From a checkpoint of a small mixture-of-experts model trained on Wikipedia: 15 layers, 48 SwiGLU neurons an expert.
Below are experts of layer 6 (counted from 0) of a mixture-of-experts language model. Rows are named router (the router's row for the expert), gate (a neuron's input weights, with its number), up (a neuron's input weights, with its number) and show model dimensions 0-95. Each number is 128 + 24 x the weight over its row's rms, rounded and kept within 0 to 255.
After each expert's rows: "comes after" lists some tokens at least twice as common just before its tokens as in all text. This comes from a sample of Wikipedia text that the model never trained on. Tokens count by the router's weight.

# expert 168
router [122 137 122 179 100 141 122 171 141 118 138 133 162 136 104 146 129 104 181 130 122 144 128 121 138 157 123 169 123  98 128 138 133 154 106  84 122 120 108 134 102 140 116 142  95 195  99 166 131 126  94 112 124 129 137 120 137 159 113 110 197 102  96 140 125 119 122 114 140 103 140 151 137 105 140 136 137 120 119 105 130 108 132 106 155 122  85 142  80 111 117 159 150  68 157 141]
gate0 [ 76 123 150 140 122 101 139 122 134 163 130 104 137 135 110 150 111 144 151 126 129 116 121 138 100 126 104  71 164 152 135 151 122 120 118 110 127 119 140 152 113 105 107 120 143 127 112  69  74 142 103 132 152  93 157 109 106 111 155 168 128 142 160 122 106 167 125 153 132 109 118 115 105 122 119 108 128  67 140 133 142 145 122 149 122  99 137  58 164 110 140 170 114 145 137 103]
up0 [ 80 118 145 141 123 118 158 115 160 136 136 108 126 133 116 164 102 125 135  91  96 104 116 130 112 119  96  88 173 129 140 173 114 101 146 113 135 120 132 125 134 103 116 107 125 154 106  97 127 161 121 111 138 112 129 143 109 114 139 134 149 156 122 150 120 161 106 146 119 111 149 106 107 108 107  84  86  90 126 149 161 123 154 186 105 133 131 115 169 129 130 132 162  96 130 113]
gate1 [147 154 118  87 143 121 159 134 152  83 104 109 113  88 100 143 143 139 101 122 150 166  88 115 121 128 128 100 123 103 121  98 129 102 113 148 102 147 137 116 158 162 111 158 118 140 152 112 170 134 100 101 135 138 157 104 120 164  79 127 137 149 124  97 128 122 160 112 146 175 139 113 126 144 140  99 111 103 109 128 124 121 141 156 155 145 138 168 130 105 124 139 151 163 120 121]
up1 [167 168 142 124 140 129 158 137 129 103 119 111 137 128  89 165 132 107 108 137 160 160 128 112 132 115 140 174 135 169  92 110 133  91 133 113 146  92  99 120 153 137 139 135 129 143 114 166 117 128  99 145 168 130 132 121 146 136 144  97 135 153 131 107 107 163 124 113  83 107 105 112 135 109 156 129 134 120 110 125 131  84 124 176 136 145 168 120 111 142  92 125 114 118 121 188]
comes after: " |", ",", " in", ":", "|", " March"

# expert 17
router [131 103  90 154 105 158 119 117 133  88 113 148 117  97 142 122 143 113 128 133  84 107  69 140 137 165 163 143 116 127 172 135 118 148 120 113 113 105 162 153  93 141 122 139  87 149 101 150 133  72 123 137 105  96 151 134 140 131 121  85 126 111  94 138 170 111 122 111 110 143 152 118 131 152 134 125 140 142 132 130 129 100 106 118 158 122  68 168 143 118 111 107 135 151 128 114]
gate0 [119 125 149 110 146 167 169 132 125 150 122 106 102  58 144 167 153  92 134 135 117 123 157 153 152 141  94  95 133 135 139 136 153 104 140 153 137  95 136 146 110 108 152 190 141 129 162 139 113 115 110 106 140 163 190 145 121 109 132 126 131 104 147 139 125 185 105  98 160 154 119 108 131 155 158 167  94 151 131 138  83 154 105 136 130 105 148 150 146 104 146 104 110 129 141 111]
up0 [126 135 180 122 121 170 128 122 111 157 122 103 113  84 136 145 157 108 148 148 139 140 163 182 125 100 121 138 148 140 120 130 121  99 115 168 134 141 138 131 133 102 125 144 166 113 102 160  72 113  88 101 133 132 165 141 100 114  89 114 115 122 182 123 109 126  96  89 144 143 120 136 107 134 140 172 102 116 144 131  97 163  95 147 116 155 157 153 166 104 138  98 168 122 141 141]
gate1 [ 99  99 142  96 128  90  92 136 130 119  93 140  92 104 148 132 120 104  82 139 121 126  71 121 100 141 151 125 144 141 132 148 138 107  93 133 136  98 123 146 106 135  88 118  99 112 136 155 129  86 138 109 114 129 161 119 171 149 139 126 108 120 119 115 160 116 101 143 143 145  87 122 151 154 108 113 107 107 124 127 115 123 147 109 115 161 110 111 131 133 135 122 113  74 132 129]
up1 [106 111 157  81 123  91  73 119 142 118 100 135 102  90 142 108 139 122  86 151 110 128  89 131 107 138 139 129 151 155 142 154 141  85 110 123 133 102 122 150 121 132 108 106 103 111 134 135 112  86 146 110 121 121 159 154 137 154 146 109 113 138 118 116 165  96 109 130 144 147 100 130 133 147 109 105 110  87 128 141  95 136 135 130 117 156  96 115 125 127 142 118 121  94 111 124]
comes after: " the", " United", " in", " New", "S", " to"

# expert 60
router [150 108 104 145 108 153  75 157 134 107 154 108 112 137 100 128 125 119 139 127  91 117 108 146 173 142 148 156  80  90 127 153 134 169 143 136  99  99 141 147 116 138 111 114 121 135 133 204 191 118 134 102 123 140 147 119 165 114 116 115 153 105 112 158 151 115 136 144 134 109 127 127 127 142 135 186 135 170 148  95 103 132 124 122 153 146 110 155  73 130  97 163 126 133 139 110]
gate0 [149 125 117 127  84 114 134 123 122 162 190 120 145 115 122 114  80 142 115  98 132  94 153 122 182 120 110 101 146 171 129 143 136 149 130 149 169 114 118 126 100 128 117 107 111 121 144 137 125 158 138  97 129 143 161 117 150 137 108 143 151 133 131 101 156 144 116 137 124 131 182  94 123 116  94 150 156 157  91 111 109 151 157 123 122 112  99 115 117 129 155 115 100  97 147 105]
up0 [132 138 154 121 211 139 120  78 104 119 132 120 150 145 107 124 176 173 111 127 158 171 126 133  69 121 111 122 104 134 150 153 122 130 106 115 101 131 126 125 171 112 124 143 129 110 154 108 101 107 129 151 162  97 119 132 166 120  75 118 106 156 107 165  95 105 123 112 129 101 136 123 113 127 155 117 111 117 164 141 140 115 107 141 106 143 130 153 140 166 108 135 158 179 109 157]
gate1 [152 135 118 127 149 117 163 176 123 124 134 110 105 179 127 133 113 155 133 115 131 147 178 135 132 132 140 131 153 151 128 103 134 114 161  91  98 133 103 135 124 126 136 133 127 135 171 127  66 134 131 169 105  46 148 140 182 128  97 112 119 135 122 157 125 141 120 134 140  98 128 148 154 107 120 112 137  90 113  75 179 125 145 175 159 140 115  95 171 129 100 163 147 118 171 122]
up1 [116 123 146 149 139 123 120 157 138  95 165 123 118 112 120 101 125 155 116 147 153 158 107 147 133 135 164 164  93 118 133 127 125 129  61 123  91 163 152 146 125  86 137 125 151 137  90 177 136 113 138 153 130 121 110 126 144 165 151 119 106 138 137 115 171 130  64 101 119 118 107 143 125 141 140 142 151  94 159 133 149 125 124 135 130  76 126 171 103 120 161 123 136 143 104 138]
comes after: " the", " a", " of", "-", " The", " ("

# expert 15
router [143 114 119 210 120 148 127 167 165  99 129 145 118 107 111 154 139 118 130 115  90 159  71 127 138 117 160 138 102  82 123 139  99 143 131 123  74 107 137 135 113 135 135 154 131 176 148 138 142 135  93 145 117 109 122  76 125 175 107  83 177 136 110 136 129 136 127 103 139 104 137 153 125 167 140 119 147 116 145  78 114 139 130 112 176 107 114 165  66 117 112 126 112 133 133 111]
gate0 [ 93 121 131 168 143 126 111 159 103 137 145  88 126 116 101 117  87 144 157 140 124 116 155 145  99 111 125 131 117 165 108 108  89 119 103 162 106  97 114 123 175 159 141  97 136 170 129 157 111 104 154 138  94 138 116  82 132 155 144 118 135 150 160 127  93  75 128 147 138  89 150 149 125 126 102 122 107  99 103  93 147 106 152  87 105 121 103 133 126 100 154 125 102 117 135 106]
up0 [ 92 125  90 135 143  98 150 129 148 117 125 116  83 190 188 144 138 170 159 168 131 104 104 137 143 121 117  96 119 117 128 114 167 164 128 109 136 132 123 133  94  67  88 125 132 137 130 110 152 137 143 128 115 131 106 114 143 127 100 143 154 126 211 116 137 130 138 136  96 135 120 147 127 201 123 143  80 111 112  89 139  82 141 130 149 101 148 124  96 148 151 122 138 148 136 116]
gate1 [119 146 196  65 144 114 112 162 130  66 115 150 119 145 166 123 129 163 129 172 119 104 152 113  87 150  69 106 128 125 123 162 110 123 126 143 142 101 148 111 159 137 138 133 148 139 147  98 109 113 149 134 114 151 120 109 126  95 122 107 127 108 103 132 118 132 114  94 190 166 110  68  99 167 115 135 154 137 100 140 136 139 147 111 150 107 168  69 123 119 124 105 126 123 145 113]
up1 [155 148 174  86 139 103 123 154 111  97 139 128 105 118 149 103 157 152 139 169 120 120 156 107 102 161  63 129 132 133 115 176 103 135 151 143 168 126 148 134 153 124 159 131 150 113 149 106 115 130 126 148 142 143 125 103 116 125 153 108 132 120 118 123 120 116 120  98 180 147 135  83  70 165 122 146 130 122  99 144 133 171 146  69 179 103 156 113 102 125 110 110 123 133 158 125]
comes after: " |", "–", "2", "3", "4", " /"

# expert 128
router [ 92 105  92 129 100 133 105 117 136  97 111 152 120 100 103 141 136 137 132 116  90 111 115 167 168 169 163 139 121 109 147 127 116 134 161 123  89  95 166 170 108 186 109 159 142 206 150 136 168  69 134 116 114 105 132 110 134 127 106 113 144  86 121 131 136 149  99  80 114 148 135 135 157 145 142 155 129 166 131  90 130 126 116 102 189  94  99 170 125 124  98 132 119  92 131 119]
gate0 [133 144 138 146 112 129 117 130 125 124 175 129 112 113 145 116 118 135 115  89  99 103 121 112 153 118 120 119 142 110 123 101 142 116 110 128 126 113 139 100  91 146 160 154 131 126 145 118 140 149 149 122 184 148 119 131 105 145 153 127 149 144 139 102 110 174 150 126 135 115 127 124 123 114 104 106 138 125 190 110 158 148 117 121 153 157  84 148 128 115 103 120 164 138 114 128]
up0 [129 101 106  87 142 116 120 122 115 144 103 134 151 121 108 140 128 125 152 180 110 159 123 139  89 150 128 148 112  92 148 146 116 137 151 156 103 136 124 159 139 127  93  98 102 143 119 141 174  95 102 160  91 115 142 116 156 114 121 120 106 139 126 127 141  83  76 120 129 148 127 123 114 150 162 169  97 103  91 145 108 105 135 142 135 111 175  99 128 147 147 141 103 100 160 125]
gate1 [136 154  71 113 130 120 154 114 127 106 131 121 131  95 132  99 156 151 142 140 122 118 168 130 164 120 161 131 121  90 133 136  94 112 138 140 158 114 110 135  91 170  78 112 141 157 107 154 128 143 143  79 124 116 127 176 134 157 106 111 128 121 131  85 105 140 111  85 101 141 115 142 131 127 142 114 173 131 153 124 119 109 101 148 154 145 117 139 144 137 135 167 107 121 155 150]
up1 [115 117 214 133  94 145 109 132 134 149 121 134 131 126 133 165 119 111 124 166  84 126 109 118  57 157 120 131 122 116 142 152 136 122 102 138  86 137 143 126 142  88 152 117 117 101 119 113 152 129 118 158 154 153 136  61 124 104 113 106 116 105 147 149 126 118 149 137 166 115 153 126 119 166 106 144 103 149 109 149 169 130 146 131 139 112 155 104 120 125 101 100 181 134 106 116]
comes after: " the", " a", " The", "The", " fac", " reg"

# expert 124
router [112 106 128 157 109 139 133 172 154 101 147 152 144 113  92 129 133 119 179 117  93 138 117 119 136 139 116 133 136 108 139 136 113 139 150  97 123 107 118 132 127 143 113 112 115 176 129 139 195 126 115 135 101 124 120 106 125 127 101 115 178 122 102 154 115 138 109 138 113 139 126 142 119 141 117 122 161 115 118 107 122 147  98  84 154 127 116 153  94 111 118 137 130 104 101 105]
gate0 [140  92 108  68 100 103 147 140 116  90 167 152 138 150  61 115 124 166  87 128  94 111 150 140  88 118 153  92 126 109 163 133 126 130  91 133 105 108 104 138 119 163  81 132 149 125 139  94 146 132 124 113 141 138 115 129 154 162 112 156 108 146 121 172 157 136 110 136 111 132 132 132 132  97  95 131 113 106 125  78 117 178  74 143 177  87 111 101 123 121 137 170  90 111 147 118]
up0 [111 170 157 130 130 155 102 186 146 102  82 132 114 101 139 130 101 119  84 126 164 121 140 130 128 162 114 119 129 188 102 172 119 124 130 157 142  90 116 143 137 149 137 145 112 111 143 156 101 114 115 125 143 130 124 140 120 124 168 160 125 109 158 101 125  71 117 126 134 149 103 110 108 129 178 117 116 120 133 155 134 103 109 143  93 160 146 170 116 131 107 127 169 115 122 111]
gate1 [132 161 127  87 144 110  94 105 114 119  98 122 153 120 128 148 165 151 147 159 160 123 135 157  90 134 135 122 140 167  67 139 123 131 145  97 115  99  87 142  99 119 146 154 157  97 130 100 119 129 129 136 115 111 148 126 124 160 165 177 125 104 133 113 123 162 137 146 107 128 120 181 124 120 103 118 110 117 137 155 147 139 138  68 122  76 128 103 158 124 166  91 117 164 163 124]
up1 [161  92 143 127 117 164 163 122 138 138 141 122 135 113 139 133  73 129 118 115 130 161 119 105 162 128 117 140 119  69 175 114 126 125 134 149 143 178 197  96 144 134 123 108 127 141 123 123 115 121 115 133 167 130 131 134 132  81 109  93 115 130 112 116 130 122 134 133 137 128 156  82 138 145 126 145 149 108 121 139 101 153 117 199 132 126 112 133 122 122 117 165 155  75  94 111]
comes after: " |", ";", ":", " in", "%;", "|"

# expert 29
router [157 136  96 125 119 147 108 153 115  98 112 165 128 130 121 130 112 128 160 111 137 153 111 117 141 160 141 131  85 106 152 141 117 153 178 102  91 104 124 147 127 155 132 187 120 126 133 136 134 113  99 156 152  81 136 105 132 137 117 119 153 102  73 153 195 112 114  66 154 120 143 106 126 155 153 160 160 104 167 119 101  97 104 140 134 138 121 125  77 110  80 116 164 116 142 118]
gate0 [109 125 137 131 118 141 119 150 181 115 144 158 174 116 108 173 176  91 139  90 131 127 152 122 111 177 128 143 128 148 151 150 123 151 134 109 109 145 138 123  99 143 138 165 114 143 109 128 177 152  96 115 176  94  87 120  95 165 119  96 145 142 141 147  89 128 127 135 112 129 150  97 100 146 126 153 175 137 147 167 137 156 120 138 117  92 103 141 101 115 113 153 144 104 136  94]
up0 [100 154  99 141 129 110  77 121 116 139 170 121 142 122 110 140 121  98 168 121 123 166 149 106 121 153 146 140  95 128 134 103 121 119 113 158 140  94 127 138 158  74 106  47 153 121 133 144 158 130 113  77 122  89 125 113 160 121  96 148 135 184 154 110 102 130  81  95 112 103 142 178 136 196 140 123  89 145  79 127 115 142 153 137 135 130 155 130 146 147 110 150 147 144  79 149]
gate1 [147 132 118 109 127 127 141 160 114 139  99 137 131 170 153 121 139 146 107 108 137 131 145 117 133 141  93 168 116 170 100 136 127 118 111 138 142 105 110 116 121 123 134 155 135 136 140 178 109 123 135 165 125 127  95 104  77 110 122 154 156 142 152 118  91 107 101 144 152 141  47 106 134 133 127 122 162 161 195 163 155 120 167 137 121 124  85 148 160 120 119 108  97 151 141  72]
up1 [154  94 141 124 115 127 133 136 122 137 121  84  93 137 117 111 144 175 104 143 133 146 153 134 103 140 148 153 119 147 128 144 134 133 101 150 136 121  83 116 138 120 131 139 135 102 153 130 125 137 173 116 135 111 120 121  92  81 121 108 140 193 124 132 106  98 132 138 128 164  68 111 145 129 120 145 133 151 165 157 137 128 153 134 103 148 118 127 196 143 120 114 133 155 126 109]
comes after: " |", ",", " and", " by", " of", "-"

# expert 188
router [130 127  90 140 116 157 108 131 149 105 129 147 144  79 109 125 140 127 130  80 113 145  84 156 187 132 139 136 102 118 140 150 120 129 169 125  87 106 181 152 131 139 121 164  86 184 134 141 140  64 123  98 136  78 142 123 131 181 121  99 145 118 117 100 141 167 127 110 108 121 145 135 127 134 130 107 138 138 124 101 134 142 103  90 158  99  82 156 142 113  95 153 169 106 120 116]
gate0 [154 144 133 127 105 120 141 142 176 139 167 147 123 105 145  92 140 121 141 116 107  95 127 141 174 137 102  93 114 107 128 111 152 119 172 133 161 162 111 171 120  82  77 128 141 172 149 168 140 179 129 131 125 131 136 108 190 102 147 126 117 136 168  97 146 201 117 140  90 155 143  99 116  92  88 134 163  97 154 121 141 133  81 134 131 143 120 109 117 164 158 112 149 168 146 118]
up0 [176 142 125 131 117 122 136 131 140 137 139 106 118 125 131  68 159 144 106 138 127 113 126 164 175  87 122 119 128 111 107 148 146 133  93 144 165 130 147 149 116 127  92 108 158 174 162 138 117 130 131 142 136 152 100 112 150 112 157 101 136 123 126 114 119 170 107 136 145 154 110  90 130 112 121 135 147  95  99 115 162 130  93 111 119 192 155 126 127 159 121 159 146 154  95 147]
gate1 [146 131 111 137 121 102 133 141  87 123 151 109 167 118  66 132 133 156 110 137 118  91 157 130 143 134 167 130 110 134 113 145 137  70 138 166 145 151 173 122  87 126 154 143  93 139 155 154 111 119 127  72 154 149 121 145  99 156 150 121 123 146 120  95 127  80 103 133 101 124  99 117 184 120 112 111 136  84 139 101 145 103 138 125 161 146 102 111 137 116  99 138 144 124 128 135]
up1 [120 116 126 112 137 150 156 134 128 138 168 114 221 130 129 159 145 144 103 136 107 111 164 174 112 118 161 145 131 143 126 183 123 112 108 186  74 126 129 141 112 125 150 157 114 166 169 151 119 103 138 115 127 116 125 144  88 186 135 116 122 131 104 135 108 108 112 137 126 114 103 102 167 128 110 108  82 107 143 105 109 124 116 117 165 145  91 151 135 144 125  99 116  97 104 117]
comes after: "1", "0", "8", "9", "7", "6"

# expert 182
router [116 137 145 135 121 157 100 164 152  88 132 142 134 130 120 120 131 136 179 121  99 143  80 169 114 156 129 135 104  91 161 143 147 139 152 106 104 130 111 131 123 140 131 137 108 156 116 131 158 122  78 145 107 143 117  71 146 130 128 133 134 114 116 140 162 160 105 108 150 135 145 181 116 175 162 156 173 132 158 135 141 119 102 126 179 124 112 145 109 107  90 123 134  96 138  82]
gate0 [146 127 112 146 119 124 111 109 141 127 142 108 195 145 140  95 146  92 134 166 120 120 113 136 148  91 114 130 137 112 139 133 117 132 161 158 110 111  95 145 131 111 131 133 145 105 135 183 151 145 183  96 167 121 190 130 118 133  85 135 188 154 124 136 152 138 102 156  53  86 153 141  98 114 131 110 117 110 130 159 144  98  54 109 161 126  97 123 108 146 138 139 127 162 124 127]
up0 [148 138 127  98 117 135 134 156 114 130 130 144  95 139 118 131 106 159 134 118 127 123 137 125 141 154 148  88  93 106 132 120 126 134 133  92 123 119 140 111 183 121 121 138 132 149 110  85 131 123  95 146 133 158  92 133 129 113 194 129  97  98 150 121  91 125  99 113 189 188 135 125 143 123 108 150 128 150 105 127 106 156 204 133  76 145 172 140 154  92 105 105 130  93 137  81]
gate1 [170 129 152 110 125 124  91 108 148 108 167 144 187 151 121 165 142 131 173 127 158  80 137 149  98 148 124 143 125 102 148 150 156 136 162 164 117  99  94 152  92 118 104 136 161 119  89 159 129 125 113 123 151  98 148 133 123 115 129  81 120 112 105 135 102 140 105 156 154 166 133 128 142 195 151  94 103 128 155 130 124  84 123 144 139 153 122 154  73 131 125  99 103 107 113 146]
up1 [ 94 115 112 150 110 137 150 142 124 140  76 118 120 127 124 109  83 111 109 123  93 198 127 117 123 104 145 124 126 143 130 118 107 129  71  87 160 136 165 111 139 149 153 131 127 144 135 111 104 143 114 120  96 148 100 130 129 142 113 169 164 135 162  94 156 136 158 105  90  93  99 110 128  86 115 189 164 118 115 145 145 138 119 145 126 151 141  92 170 145 123 155 148 176 127 128]
comes after: " ", " |", ":", "0", "1", "4"

# expert 51
router [ 65 112 120 130  94 125 125 156 145  97 158 150 149 130 131 122  99  94 133 113 135 143 103 124 131 184 111 142 116 120 149 152 126 129 149 103 141 140 136 151 123 181 121 151 118 146  74 132 165  80  99 104  90  88 125 111 136 143 113 112 144 123  99 132 129 130 128 100  89  97 147 143 137 139 114 167 174 136 169 128 162 113  98 128 162  77  99 148 111 107 105 126 174  70 174 111]
gate0 [119  88 127 135 144 104 136 140 151 140 181 141 168 103 142 123 113 172 114 133 160 131 165 136 102 130 100 118 112 128 119 139 120 107 131  86 123 154 127 153 130 126 111 161 116 119 131 117 177 123 144 110 112  79 169 124 137 147 132 137 132 134 135 126 194 131  96 100 138 146 135 188 157 111 114 100 123  96 151 124 171 129 110 143 106 142 113 146 105 108 133 112 134 121 105 145]
up0 [154 108 145 123 113  78 108 110 111 106 131 137 120 150 163 119 214 139  97 166 153 110 161 148  92 142 120 166 101 135 103 159 161 121  99 145 139 133 146 104 128 106 152 157 113 123 129 141 158 110  98  93 163 165 100 117  79 117 125 124 155 116 126 128 144  87 117 132 129 138 106 115 136 145 142  81  90 148 127 153  67  88 150 161 131 174 125 170 108 119 138  89 119 128 122 105]
gate1 [125 116 114 141 156 118  99 126 120 155 103 133 135 150 111 137 131  99 149  87 136 144 139 125 139 178 112 137 141 155 128 152 116 149 140 119 150 125 122 125 113  88 125 117 110 117 175 165 107 151 109 104 147 121 173 111 105 129 165 117  99 110 140 124 164  87 137 100 130 101 107 150 136 123 150  90  97 128 145 119 109 162 167 142  95 136  76 120 149 117 116 131 118 131 132 144]
up1 [124 128 130 130  91 104 104 102 133 107 137  93 178 119 129 113  98 142 128 139 140 108 161 155 163 133 117 154 152 146 140 128 168 108 106  84 134  88 166 133 141 153 126 133 107 131 153 143 129  78 105 172 114 114  85 122 153  71 150 128 119 133 115 127 164 134 152 176 129 134 176 163 161 119 140 152 132 164 176 110 134 111 142 132 131 111 198 122 108  92 162  96 122 140 107 140]
comes after: " B", " S", " P", " C", " M", " R"

# expert 177
router [137 128 130 174  93 145 127 167 195  99 153 118 122  95 118 122 135 118 151 105 117 165 102 145 128 117 152 138  51  88 125 135 132 151 146 116 145 121 110 154 129 166 101 151 128 140 122 136 179 102  97 135  90 126 123 138  97 153 109 105 126 100  78 139 128 129 151 151 116 123 149 160 157 139 131 149 144 112 130  96 119 137 105 117 164 134 146 159 123 105 123 137 146 123 154 123]
gate0 [165 146 137 121 145 120 122 126 177 162 162 119 132 173 137 123 128 174 107 107 114 154 115 114 146 118 148 122 118 129 141 109 127 132 177 141 144 116 146  96 160 100 124 138 148 117 110 111 150 145 154 168 185 107 122 129 127 143 104 107 148 171 142 102 137 173 125 146 127 118 138 104 107 119 119 134 111 108 130  88 110 110 100 137 171  71 142 112 109  60 147 145 147 144 124 145]
up0 [155 157 140  84 145 117 126 154 146 112 156 118 158 174 150 135 106 141 129 170 182 161 119 141 154 138 132  91 148 108 135 151 129  81 137 136 131  99 148 152 143  95 142 137 140 127 111 125 136 146 111 131 149 103 152 134 138 162 148 112 143 144 152 120 112 135 136 125  95 159 103 119 117 156 138 142  86 120 176 134 130 144 133 137 141  41 134 165 151  64  88 127 134 137 118 143]
gate1 [ 47 120 107 130  73 142 154 147 146 136 113 131 120 118 125 151 135 108 182 137 161 141 104 158 142 137 138 128  62  94 125 100 122 153 122 148 144 130 108 115 144 158  67 124 110 165 113 131 160 125 143 134 116  84 146 129 129  85 158 148 165 131 118 120 100 129 116 145 162 164 102 116 150 136 145 116 148 160 111 134 132  95 105 143 110 161 110 146 133 133 126 123 100 146 135 156]
up1 [175 139 140 122 150 125 109 102 126 138 139 120 135 136 155 134 133  98  84 110  84 101 121 120 109 134 148 105 139 153 148 140 146 108 121 100  70  87 156 156 145 101 161 131 146 128 136 118  85 101 106 127 131 115  90 138 122 178  83 122 105 142 114 145 128 160  99 114  74  98 140 100 139 119 125 150 112  83 139 106  97 113 144  99 103  96 125  65 136 118 111 141 152 142 156  89]
comes after: "9", "8", "0", "1", "6", "7"

# expert 43
router [116 100  70 160 110 146 137 135 128 109 165 177 133 142  97 144 146  81 134 101 119 117 100 144 148 126 163 144 117 125 141 130 113 137 148 103 113 130 181 174 122 119 124 141  84 186  96 145 122 113 128 126 135 109 181 100 115 173 113 102 160 113 136 132 138 145  99 151 150 144 144 152 142 126 126 143 126 154 131 102 172 126 120 105 130  83 131 142 115 111 118 166 143 120 131  97]
gate0 [137  99 115  75 153 136  82 133 126 130 122 147 173 122 127 116 111 179 137 129 125 143 111 140 133 126 118  99 127 156  80 168 153 138 127  73 187 158 118 152 103 133  94 154 129 186  93 124 115 136 109 119  99 113 102 141 126 145 173  95 136 173 165 137 133 103 146 156 155 144 101  92 128 165 153 154  99 152 125 156 137 157 102 136 156 116 128 146 135 123 147 112 122 117  86 116]
up0 [129 118 107 167 130 107 140 116 123 113 133 131  93 120 115  84 145  86  93 106 140 137 108 128  75  95 131 127 140 133 163  91 116 113  79 134 104 103 114  96 156 145 142  81 130  95 163 143 122 108 125 137 105 199 107 107 120 122 138 144 149  93 114 116 145 121 118 116 104 152 144 183 174 115  97  85 136 143 108  84 108 120 169 120 109 159 125 143 122 123 107 134 141 173 164 113]
gate1 [138  94 153 130 132 148 133 159 109 117  74 160 162 160 115 137 141 111 135 134 156 151 109  96 121 116 134 174 133 106  97 108 116 109 146 173 164 117 149 126 131 139 137 131 131 136 169 150 110 123  97  97 124 132 131 128 133 159  94 138 143 124 164 102 148 151 108 118 127 123 124 140 103 106 135 143 143 108 200  89 158 130 123 150 133 145 116 112 118 128 130 116 172  94 141 135]
up1 [ 98 113 114 157  99 129 163 132 148 125 137 139 127 123 150 104 117 185 132 130 116 129 100 155 127 130 166 140 121 109 168 131 148 153 118 104  97 131 159 155 128 115  96 155 121 153  94 144 138 112 157 106 158 130 137 127 141 133 137 137 161 133 147 146 147 135 124 137  89 128 166 169 133 110 113 124 123 125 104  77 110 136 120 118 119 141 158 138  99  71 103 182 133  99 145 124]
comes after: " the", " at", " his", " a", " of", "'"

# expert 52
router [ 99 134 122 147 100 160 114 181 152 131 133 134 173 130 116 123  76 129 138 100 133 158 128 120 143 157 133 165  89 107 135 129  96 134 138  88 114  88 155 145 129 161 121 166  81 123 115 149 162 117 121 112 114  69 147 112 139 162 139 103 129 105 101 126 136 126 117 107 104 104 179 138 123 142 126 161 173 117 166 107 147 116 132 102 120 106  97 138  63  97 141 155 127  79 155 127]
gate0 [161 157 156 134 112 112 116 141 170 114  88 121 121 155 123 127 139 153 136 141 106 124 156 137 101 153 123  62 124 142 193 148 118 114  91 136 138 100 161  82 124 169 124 126 119 143 135 134 169 102 115 167 119 160 164 124  96 131 121 109 135  76 127 160 123  79  71 117 144 148 105 126 115 131 141 140 124 112 152 126 106 112 147 122 114 112 152 112 101 111 132 150 123  84 107 130]
up0 [103 118 152 140 123 130 111 141 198 147  91 119  82 136  98 118 121 140 138 119  98 127 145 102  85 170 105  31 122  85 123 125 139 113 144 151 138  74 138 117  97 163 123 119 147 153 147 156 144 124 125 112 126 151 181 132 141 150 124 109 136 132 156 164 139  77 104 139 146 139 126 145 101 109 166 130 125 124 165 129 124 124 130 104 126 154 153 121 156 117 134 159 116 140 128 144]
gate1 [119 131 124 118 123 100 108 138 126 132 101 143 108 117 154 114 109  88 142 126 137 159 155  95 102 141 133 141 144 145 125 149 128 151 148 120 149  93 155 115 130 115 135 142  88 119 134 158 120  72 122 151 160 142  98 103 117 148 130 143 134  99 125 170 131 150 121 147  94  75 141  96  98 143 135 133 199 148 150 124 144 127  98 148 138  88 123 124 122 150 116 144 124 156  99 133]
up1 [154 135 105 143 141 106 100 148 116 126  99 133  94 143 150 124 137 128 141 142 104 162 136 122 131 107 186 145 118 123 156 140 157 133 155  80 153 122 176 130 165 126 130 101 147 112 167 135 131 109 138 167 136 152  98 133 128  97 107 147 143 138 135 135 117 118 112 117 117 112 132 102 122 121 116 133 151 142 151 107 132 106 136 136 151 129 158 104 112 118 127 154 116 160 124 115]
comes after: " |", "-", ":", " S", " K", " D"

# expert 155
router [117 103 135 151 128 147 101 134 158  96 125 147 121 117 115 114 120 131 164 109 115 139  97 110 143 119 133 141 115 132 135 155 106 160 170  79 138 124 172 157 105 149 114 119 109 165 127 171 132  79  80 131 133 121 119 104 170 141 108  87 125 111  96 168 109 148  92 107 128  91 132 159 128 135 136 138 173 125 131  87 128 133  93  89 148 134 131 137 155  99 113 151 108  90 110 114]
gate0 [134 133 150 150 117 139 132 123 114 112 163 193  97 132 124 169 112 126 138 122 101 105 128 134 110 147 131 105 125 113 166  91 138 200 157  88 115 127  84 132 100 148 142 134 176 108 119 142 111 121 116 102 153 128 121 101 123  76 144 114 148 155 109  97 134 131 155 128 156 143 124 134 150 119 106  99 130 120 113 160  95 155 118 185 153 159 131  95 147 174 139  88 166 122 118 115]
up0 [108 138 109  79 150 124 121 127 152 125 141 112 168 145 129 141 137 123 131  81 144 142 112 130 139 101 151 179 128 103 117 198 128  81 144 174 153 116 148 126 138 136 101 119 104 156 120 112 148 127 148 153  81 102 167 148 131 168 120 143 131 110 148 160 133 115 103 131  62 130 118  93 142 127 138 117 112 151 169 138 145 108 100  69 102  98 112 138 105  96 130 166 136  91 141 117]
gate1 [ 87 127 113 136 143 136 148 146 127 103 155  88 138 112 117 109 126  93  79 100 152 165 132 115 107  94 110 124 128 137 131 148 147 122 164  83 125 127 129 141  99  89 139 116 174 100 103 142 155 129 115 125 100 148  86 109 176 101 147 153 160 155 133 155 115 135 140 103  87 163 104 160 111 139 140 113 121 108 142 138  86 173 160 158 117 133 155 144 125 127 107 118 139 145 117 146]
up1 [ 96 136 117 120 143  90  92 121 133 139 138  95 130 137 116 132 121 141  90 121 131 133 135 117 121  85 109 117 140 139 150 113 130 105 146 122  93 132 146 133 129 105 179 118 166 112 118 192 146 105 128 123  69 121 121 109 131  99 183 187 164 148 138 141 142 124 148 117  87 106 154 157  98 127 116 157  97 101 139 134 119 134 141 122 125 116  97  96 114  73 104 115 152 122 116 179]
comes after: "1", "2", "3", "4", " ", "5"